{
  "n_experts": 48,
  "n_kv_head": 6,
  "doc_mask": true,
  "dataset": "wikipedia_en"
}
Below are experts of layer 3 (counted from 0) of a mixture-of-experts language model. Rows are named router (the router's row for the expert), down (a neuron's output weights, with its number) and show model dimensions 0-191. Each number is 128 + 24 x the weight over its row's rms, rounded and kept within 0 to 255.
Before each expert's rows: "comes before" lists some tokens at least twice as common just after its tokens as in all text; "raises" lists some tokens whose logits its average output raises strongly, later layers aside. This comes from a sample of Wikipedia text that the model never trained on. Tokens count by the router's weight.

# expert 25
comes before: " The", "==", " He", " In", "The", " It"
raises: "==", "In", "===", "Following", "====\n", "Since"
router [145 136 146 116 186 156 109 144 104  97 146  86 115 164 134 124 128 131 136  78 114 152  93 141 149 136 124 100 146 127  95 153 110 143 124 144 134 125 133 143 132 141 126 106 123 126  89  97 118 147 138 144 112 149 137 137 114 138 149 112 172 117 174 133 128 131 119 124  93 118 127 119  80 125 153 121  92 128 142 128 141 118 132  58 155 145 102 110 134 112 173 136 126 106 120 123 115 188 143 113 141 162 150 177 118 104 124  86 139 156 131 109 161  72 108 128 109 111  79 128 190 118 139 164 129  82  89 183 121 148 125 119 121 127 168 118 158 181 163 128 152 145 140 111 129  90  92 102  97 131 125 149 147 100 152 130 109 125 147 158 119 114 162 108  89 107 127 120 141 121 109 127 148 123 149 148  87 102 113 124 145 115  95 141 104 145 146 107 114 100 158  81]
down1 [110 111 107  88 125  99 173 122 113 119 122 112 116 131 114 116 129 150  93 145 111 129 118 108 131 121 112 194 133 178 109  81 140 112 174 136  96 140 128 127 146 120  96 101 145 138 166 115 122 119 122 133  96  98 150 151 107  92 125 100 131 106 132  85 123 159 130 134 149 145 151 144 151 173 155 148 119 143 133 122 127  96 191 138  96 141 199 115 103 137 105 140 140 106 165 100 105 124 115 146 105  83 114 126 139 105 153 137  88 123 120 101 131 142 184 108 115 161 152 101 141  96 113 159 137 133 124 172 141 157 105 132 157 129 127  94 106 146 119 102 124 111 143 119 122 163 155 146 109 172 121 108  85 100 148 106 139 125 113 106 104 153 100 110 134 121 132 172  92 129 131 142 135 127  84 106  88  87 133 144 179 138 113  94 158 119  83 150 136 122 134 141]
down2 [145 129 155 100 124 105 113 114 101 115 114  74 140  89 111 139 149 112 152 111 116 119 141 171 115  83 124  89 159 119  90 164  86 112 167 147  98  99  87 139 141 149 146 114 107 108 156 144 128 123 133 152 187 115 158 162 114 133 162 132 141 146 161 153 135 117 135 157 160 141 140 132 133 117 130 160 115 116 152 114 113  86 116 129 109 138 108  56  92 131 113  92 132 150 182 184  97 115 115 138 116  92 128 116 124 156 100 138 113 116 160 141 163 145 121 121 152 169 145 122 132 127 131 115 150 163  91 108 143  86 135 102 135 131 161 142 103 154 129 107 126 124 169  96 108 120 139 108  74 137 137 112 128 134 143 149 118  97 152 165 145 109 146  99 156 116 126 137  73 141 132 139 125 149 103 149 118 137 193 146 109 105 131 123 141 102 123 120  82 148 150 117]
down3 [157 113 117 122  80 151 126 107 149 156 155 114  86 117 148 138 147 105 149 118 116 141 147 106 118 164 153 119 114 103 120 113 130 149 109 112 132 128 128 115  97 112 148 125 111 171 156 141 144 146 124 107  90 146 123 108  84 130 120 107  96  94  85 129  95 142 111 137 116  74 121  90  62 132 170  91 154 109 159 145 128 153 130 114 171 155  56 141 138 105 146 141 150 172  92 125 100 130 124 115 132 172 105 132 169 120  87  85 106 137  99 116 160 153 152 144 141 121 156 108  94 145 118 134 147 130 137 108 123 139 132 138  84 101 101  98 131 102 134 122 130 133 107 204 168 130 169 120 170 125 123 124 136 168 116 112 169 121 133  89 120 133 146 117 161 175 151 129 125 116 141 128 183 106 140 120 135 107 122 128 125 114 145 154 125 110 149 149 138 130 134 142]
down4 [106 140 112 156 130 142  66 159 153 136 127 122 115 156 114 181  96 153 114 126 171 138 159 152 116 111 114 167 134 135 140 112 107 161 109 140 120  96 161 142 124 146 149 136 122  84  72 133 117 121 147 157 106 117 157 148 115 131 157 111 144 165 108 161 148 115 121 106 182 142 155 166 152 118  97 131 163 130  84 165  90 136 140 104 137 110  94 121 112 156 116 139 130 107 142  84 117 173  97 111 148 184 167 107 120 135 149 120 110  99  87 153 152 118 126  97 125 100 101 146 100 152 120 104 158 135 109 135 127 138 111 124 112 138 151 114 155 130 141 141  95 132 102 140 132 108 111 137  93 120 109 121 143 109 165 124  75  97 173 109 110 175 164 143 175 107 126 124 117  88 140 122 106  95 178 116 151 140 126 140 170 125 139 131 119 144 106 105 104 135 109 142]

# expert 20
comes before: " ", "-", " UTC", " Animalia", " (", " C"
raises: "a", "ar", "ky"
router [131  95 119 117 132 137 137 103 115 134 143 122 104 122 104 129 103 169 149 147  89 111 117 152 139 147 160 126 159 121 161 116 161 105 149 141 135  93 142 122 164  95 142 118 137 132  95 196 163 170 137 110 119 107 122 151 112 145 111 118 150 116 138 162 116 164 163 131  89 134 125 100  94 141 188 119 101 163 126  98 170 123 125 157 130 146 117 137 129 154 118 109 144 101 146 152 131  78 118 110 113 180 127 135 126 119 133 117 154 109 130 141 132 132 146 138  98 119 122 121 114 131 118  72 122 120  91 178 104 120 130 156 139 145 151 151 112  79 124 192 134 159 152 142 174 119 158 117 122 128  79 135 145 147 169 120 122 104 133 143 130  72 125 105 175 121 136 125 130 150 118 128 149 119 121 119 138 133 149 115 140  74 183 188  97 131  89 114 111 152 141 155]
down0 [149 118 130 171 114 136 122 112 140 107 112 155 141 142  82 162 121 124 142 151 114 141  97 133 109 144  88 118 124 109 129 116 119 112 139 162 129  78 145 122 106 132  73 163 144 163 105 109 157 133 177 131 152 144 156 106 150 182  67 137 112 138  98 141 114 106 147 145 139 124 139 133 141 119 141 113 147 129 130 135 121 137 159  70 176  87 116 168 160 169 117 101 147 128 154 154 169  99 121 142 113 131 146 133 110 151  95 101 129 118 127 138 128 103 149 166 161 103 169 108 173 131 148 114  96 153 121 153 115 126 107 153 136  70 160 130 142 148 151 134 133 142 156 130 124 105 104 118 124 158 137 128 109 142 125 120 157 125 126 149 124 169 120  89 155 110 146  59 101 119 173 141 130  63 123 158 115 136 149 157 124 154 121 120 138 140 168 152 128 125 170 104]
down1 [148 119 132 119 136 118 130 161 155 102 138 125 175 155 140 142 115  97 136 136 100  97 112 135  78 124 104 155 117 153 132 115 135 100 121 125 170 154 110 141 137 125  94 107 113 142  86 135  97 124 146 157 119 119 168  77  92 105 126  88 131  94 176 156 135 149 140 119 176 163 135 115 148 113 153 143 127 144  90 104 124 134 131 156 135 111 119 107 121 143 155 125 125 147 155 114  73 141 151 148 133 164 141 107 133 131 107 170 147 153 157 129  89 123  99 127 141 183  68 108 177 112 129 119 119 103 146 119 131 108  61 131 142 129 138 135 119 151 101 113 138 111 129 161 185 111 138 129 124 168 121 101 119 149 137  84 139 118 143 145 111 118 127 161 170 154 117 137 133 170 146 128 174 159 123 154 134 112 196 126 139 140 120  88 153 126 111 114  82 111 123 146]
down2 [118 116 141 114 111 160 115  97 133 166 127  89 131 156 140 162 103  99 112 134 169 107 136 146 164 118 139 150 134 128  97 114 150 167 120 147 131 133 175 138 131 130 125  88 120 111 116 135 185 149 112 129 140 115 153 114 131 153 145 127 111 111  85 157 144  94 135 135 193 142 130 173 138 110  98 138 135 145 114 102 134  85  96 136 138  98 136 118 119  99  94 123  98 130 166 114 154  80 105  85 155 126 123 199 135 157 141 171 166 128 153 103 128 123 127 122 142  79 139  84 127  99 108 161 151 121 158 119 132 119 126 149 131 135 123 187 116 112 104 104 175 161 123 113 138 137 142 133 134 101 187 122 144 131 145 135 158 118  85 113 110 127 110 152 113 140 122 118 137 114 131 123 109 112 161 102 177 117 152 115  92  90 114  96 140 102  84 148 154 111 153 136]
down3 [108 121  69 107 114 100 125 142 119 132  88 121 141 143 130 170 116 113 152  99 172 131 137 111 167 109 118 134 123 129 122 154 145 202 125 122 129 123 114 133 109  53  76 167 131 114 151 133 134 133  94 143 162 109 133 140 101 145 148 133 131 127 168 158 158 142 115 117  75 120 127 129 149 148 125 120 142 133 145 127 147 135 166 151 134  97 135 133 123  82 131 139 127 152 117 138 105 137 114 152 149 136 133 104 144 127 136 157 140 119  99 120 108 161 120  81 144 132 133 138  76 101 111 154 145 115 127  67  78 135 143 103 117 131 126  84 101 133 119 111 175 131 113 162 129 155 133 154  96 125 143 122 160 125 142  99 136 181 146 151 107 119 179 149 131 110 138 163 108  90 100 129 125 151 150 141 131 142 153  96 122 194 130 155 163 159 170 139 141 111 156 104]

# expert 3
comes before: " ", " —", " W", " %", " Team", " ±%"
raises: " ", " chronology", "icate", " Binomial", " Number", " Site"
router [123 145 146 150 125 125 124 141 107  73 141 117 121 113  94 107 140 124 159 122 110 107 134 139 159 113 128 132 151 112 131 169 140 153 153 128 148 161  86 110 146 127 129 129 102 182 133 152 144 120 141 152 123 129 143 111 115 112 195 123 151 122 109 116 152 121 136 127 110 130 156 123 120 135 122 110 131 136 140 159 174  97 122 146 105 154 112  88 113 153  80 116 135 104 106 128 150 122 121 169  78 144 183 133 144 183 125 104 131 102 112 110 143  85  87 178 156 127 149 160 146 155 121  87 104 122 150 159  96 144 148 122 120 133 129 129 130 129  79 151 152 156 118 132 156 118 125 106  96 149 148 166  98 171 113 133 146 149 136 149 114 137 104 104 160 102 184 203 156 149 138 106 176 188 115 126 109 147 144 119 123 121 171 147 121 141 137 127 122 148 137 101]
down1 [158  96  88 125 185 131 129  77 148 138 130  87 154 171 148 127 137 163 111 129 141 149 144 150 119 156 121 173 147 130 143 117 118 151 126 139 130 131  84 108 124  78 142 102 149 159 157 159 129 161 137 120 121 106 173 134 110 137 159 127 145 116 167 143 125 132 132 124 157 122 118  91 151 111 133 159 136 142 119  99 129  99 104 174 156 105 124 134 130  99 142 114 136 145  86 144 102 157 133 161 111 143 156  91 142 119 142 162 129 156 104 108 130 155 111 102 167 173 176 172 159 122 137 146 139 105 125 105  81 126 119 103 113 117 137 139 126 120 126 138 134 169 107 128 136  65 133 145 112 143 121 116 152 131 160 117 167 127 144 147 139 150 129 118 131 136 111 177 125 141 150 117 163 139  70 121 184 100 145 149 150 147  71 108 112 107 161 133  95 128 143  85]
down2 [136 126  97 136 174 136 148 134 115 130 115  85 105 159 114  95 101 142 103 117 143 110  88 119 152 154 134 111 161 133 104 132  95 144 118  96 120 154 153 119 137  76 136 109 104 131 118 161 156 155 143 183  92 139 149 139  95 132 162 156 142 135 121 133 130 131 109 131 142 110 131 116 117  80 126  99 113 186 137 122 128 127 122 160 131  68  89 134 124  98 122 122 126 129 151  81 182 146 122 142 127 109  79 195  86 147 136 118 153 115 128 116 149 113 113 128 113 160 132  99 123  79 135 140 148 112 145 116 119 147 140 176 180 101 137 129 123 155 107 137  95 100 199 132 121 115 115 107 134 111 153 128 129 106 131  95  98 110 115 105  88 135 148 130 136 122 109 142 141 166 107 122  85 145 133 122 113 111 180 125 134 101 116 171 136 108  72 138 127 111 129 114]
down3 [147 109 150  98 113 117 144 125 140 144 121 138 160 123 157 141 114  88 161 112 125 134 120 149 131 145 136 143 153 114 116 176  98 168 182 134  86 127 105 153 125 116 164 177 147 160 175 157 118 149 186 119 125 117 163 125 132 116 154 135 113 146 102 140 166 120 122 139  92 118 177 132 114  95 125 127 126 143 169 146 109 142 150 119 136 135  97 147 109  98 123 112  96 112 149 101 145 154 165 106 125 137 112  92 133  84 132 119 144  92 110 148 105 141 141 148  98 174 161 131 126 140 128 121 139 109  80 140  99 114 136 120 126 121 121 106 108 117 141  97 144 136 124 119 136 134 135  92 143 196 167 136 126 100  88 200 104 186 135 146 144 109  98 149 100 153 137  95 106 140 128 106 134 149 146 147 165 115 167 113 102 126 174 139 150 128 183 133 120 103 136 129]
down4 [101 154 150 120 138 157 111 147 167 125 145 101 130 156 161 166 152 169 115 101 127 152 105 111 102 113 149 120 108 136 131 149  84 155 162 148 146 119 122 118 115 118 148 120 175  98 128 159 129 140 109 130 123 153 172 131  82 144 127 154 127 142  96 130 148 149 145  88 144 142 114 140 162 187 120 102  96 145 108 162 145 145 111 111 102  84  88  92 172 144 144 114 171 138 123 133 128  87 120 133 131 134 125 148  97 179 125 116  94 159 127 139 139 116 132 173 112  81 105 112 124 154 141  86 168 146 142  98 141 135 148 102  80 149 109  95 128 137 102 120 134 112 125 119 130 142 104 110 157 123 125 161 135 139  71 137 164 130 160 103 110 111 155 155 126 123 132 161  99 107 164 114 173 156 156 131  82 160 132 125 143 141  91 127  97 128 123 107 146 101 119  87]